Below are experts of layer 2 (counted from 0) of a mixture-of-experts language model. Rows are named router (the router's row for the expert), gate (a neuron's input weights, with its number), up (a neuron's input weights, with its number) and show model dimensions 80-159. Each number is 128 + 24 x the weight over its row's rms, rounded and kept within 0 to 255. Numbers have three digits each.
Before each expert's rows: "comes after" lists some tokens at least twice as common just before its tokens as in all text. This comes from a sample of Wikipedia text that the model never trained on. Tokens count by the router's weight.

# expert 56
comes after: ",", "ed", " such", " known", " well", " served"
router:130115143117156172097089083123107083171121145120166157139153111087099161118140139139149142090117133115147159145117130146116137086119181131118168153112125122128129152152131122152121142116152144110139153136133150119115133157122154175168158130
gate0:135120141149131130093134107071102141120152095146209155126114123085144124097156142120119149145121175155095144133166107139137156151133133147176139165138124164151129151133126123140128130125133166102150139134125125157162191116113110133109162119
up0:134140158155102145130093165136145098163132129133118127138114117170155137126113186088147117142123117093127121126176117124164149101118125145119138144123143108108167105124121135108078127135159074113106112103136142147098118141103136127132122110
gate1:126151131114171114111150136077101113185154091147120138131086114117105142153107100114164136072125158125119147142111132081118127100116188079093109129141129135143130154073133141132184117109140154137128083139132146102134146121137103160132144146
up1:164138151077167114094124166123156145148192153148102124111092118108152073121128103144158145146122154160104153110149092110149134154148130139146129157190083143140141143073155106091105109148150121117112135094137120135084173111116130136109112173
gate2:117123137101125138112174166100120126133122088137126102136131136110138172109112079188120123111128149110146152086157118139109140117122150124122109156118131133090111150089136168142144115105154113149119134109128093141165139150144132160147124066
up2:104074103124105111174152112145119152118127132124158169136129147124141099137151095142060109114138123115142144169151101178142150153083140126175162081125139153139092200102132123140135143153157102113162121142106150167142131109126123106173139118
gate3:118127144104159154129079121106116122116095107091117135128135127097104147122151094107095109062107100116114111116133130124173093156152143115118111123149146104112087152117094158159135140110082183147165108163125129185106139119161177080140125116
up3:128128154165150113151169098165125061110148140091131121134115133129109138127132123106137108125121115086132132095126154120155094132083125116104137145092109105121153152153183114152106093133156146132088158114106120070147104165127059123149132110
gate4:125059129132096154110140137119120097142126124138184127120114155145116183109156118120141163124113140121134099112103159099151123132116118107106082104126077103153114102126172119142139137147142130098150131147152076112178104154082085096125115135
up4:108158127142113156105175077161155103098152153131137093124132134127122159146116157154126107117125108107123080168128126092126155146107130142127142117115122113132115126142088141176118137148166109117160137178159122127096124164147129118154142132
gate5:126139120157153073144116100117120132133087105116102131105127114147119135158107133130131126145135143078141121108082149113111162100170158106120090155120109128162119166128123142154145116092145078133133129136129110132147074162127144187113125123
up5:145143120139154123139138124112137121163118080090085132122102124123120156162119138112127138154165138099155146135086146125086193095109148121137109151088140129161138139133121108159152133104146115103167130142126133144134119155110125168135115158
gate6:161118137120129138164119131070164166135087097133156118165140141153116112128146144106063115119119122127174145117119151083097155123149131160166125152136094150104148088142113145151143133128115138149136137117155094141152126129136107176136130100
up6:096121111112102128116142146132081081143138099117194100120102112078134115116120134129144134145172129160138127126179123133129125138101132077112093123112153152147120134109129130125092131159136112131110117113146176118091089173148118084161146154
gate7:145133109157097123125166104105096161161120122142146129134137109108119135117113120115088104119137150104166116138162147133153124102055178109165119150108137157118156137121120120138129095165122137142157131104117103125149130181103139120137113130
up7:115121108143156146122111174142134136149113146145072075103144150083103131149119105115151131169072146068096132107141074087116119186116127121152111152121120144120124106114125130130123131101124168155068164099107099147109110155109092130144122111
gate8:116141131188099137162138173136131121128108130139139136185145167126079161114102108154123126130161104112104120144118130118177137117148119135139139149116116172136088157106077150126170095133080086151099141119137110152121132142104153106141127128
up8:116172086080119119148103133117141132123160136161202126147131120175123127141141124145136156151140138133186113115127118194086127113152115134122119143145187128151123118132098104075123145092126080105178132118108141105127125153106158090099119148
gate9:098132146125149134145112120096116109109112118146151128152133090115137127082087111140090128145144115138156144111126152112110099126136133158115144136153133114124153090127085136134133177128137133182125126157090126153112116193140157105123138107
up9:129168128148096135102153143093118140123162101105106142101151155162116094122113147108173103135120126151099126130092129129135133104124144133106159135142137101112125083141118135115147108111148134134118157132150127150131142118132135140132091112
gate10:126136120158153100102133127117137130145104150140137147134096135150178068141108108143155129115126170111094144155122116120125106139125152162152125157133121093171094107121141148096124141107121121119114114182089132125150121122139146111095096145
up10:107160135086141069146116105108129138135106099130141137121164106140129142162137138125083108155102100124120127141147167154130144100106146136120168163127121098150145165190144145111130137151100160090161168133162142135098165132161125166128119145
gate11:127139126141124124151113165114107159108114171116187170122134137122111131138148159166126105152145106103115116108135128121155116082107125127093102141113114109151168157133114129118109106137093169131162115126156094124157077135113139179050113143
up11:114109145130125145085165148155125162159084109106088170124155120141127127133134148152170114117129137105102091102120073135106127112151131126184138140118101163131133146101107107154119118116110134127115115167098149130159127155142158082126086126
gate12:164131133111097118082084124101097089176107106103129147130144137126148130132136090139106112071106134131106112121107103142117106177131117170117108111147095160117110106127128160138141098133129108167146131144178130151112126119099100077138177097
up12:121139109116099159104126139116088081139160128127176139138136121107143152112141107123100135150172140158077150158140118099126107155092100125160125097185112143165132105088123097110145103139090118111142119122163132099113103167139135103145112128
gate13:097187107107124119090085108160149132147151104122099093130139110105109141134162081098126124123144111150164142126125104137104082127133135126119143104111104142128157094138172178104139155132160152124125162090082141096142074149131146147091114081
up13:123110115133143118107119150110082158136103135144129132127099119133153122169133139125136127131150149136140137102125157127135075123100154138118152099118157135147136097138120130119149160114135169083092147142106101123118137139126095115117106139
gate14:135076115127167157154147121078067145121142109163118127112106152125165142124105096137114095100138144138175126111125136116088152112134146148129138172141087172142142097114127164098141141150138197165113138120113180123128132138130132108117117127
up14:134188161086120107122128151134149138125125094099147127112134140078108118158117146135118131106149096123106082167127117138185151130154147117149102094140164104116160155084136107127107141088121068137140167129178072122164083163130146127154112122
gate15:175141105083109105084147128116150151145126168121129110151122108174158110125130160103115156144129132157141146135165117108098143120140157187126146176096137139117104141156136120134134139120100144160152097109134122131129062178137119124120114123
up15:145127120088186113160125147136132126138160161137161137099157081102123149144083159155170129095165107115138132084117129151143111127122086125151124116141121127107112109163131138129119126149098097128112129165119111086123136121145101127126135179
gate16:124149137129138186121103133117127109168119142137138140118143141112151115155138136126102106116093174189139132125129129100138131135119122055141170125125076158136114124081111137117124150161151134141134125132126137123169102083092119131135154148
up16:103140140128116126158129107136143125147133116155098112117090156125160133165099111125131111143107180124119084160131126132157181145111148153177146143181132140084128127069116100114079146091128116132105121141099122134075135162109123097112106160
gate17:131122099115199130086143132115124122109170196106103121172166115125175132067144157082139141108103102139119167180132131104136135147118166122144090172148104123176116117107127111092168133116150126182150097157186127121176135143129111104133157133
up17:064129065140147185126142106176137128148147137151112090096120130156148141170078122147109128131151077118158156127140129134171115143105153160133127133114121153121156123128120069103138152081106101100103108158174119127118143125134109141133109135
gate18:104116123136103129116133119133173148153083140151102133147107151186135136122089159122149161163140178101176137142115144151101138149142140125124115107114136169134145137125146134111121112119148187121116095095171170098119119185100165147140080104
up18:104150156146116155115121085082067143136099134173136185105132122134133131116113119106127115132126134156116142143119119111141128127125098109170131181142138138128141156134083112090130094164140084131088119140124139151144128137095125120123141128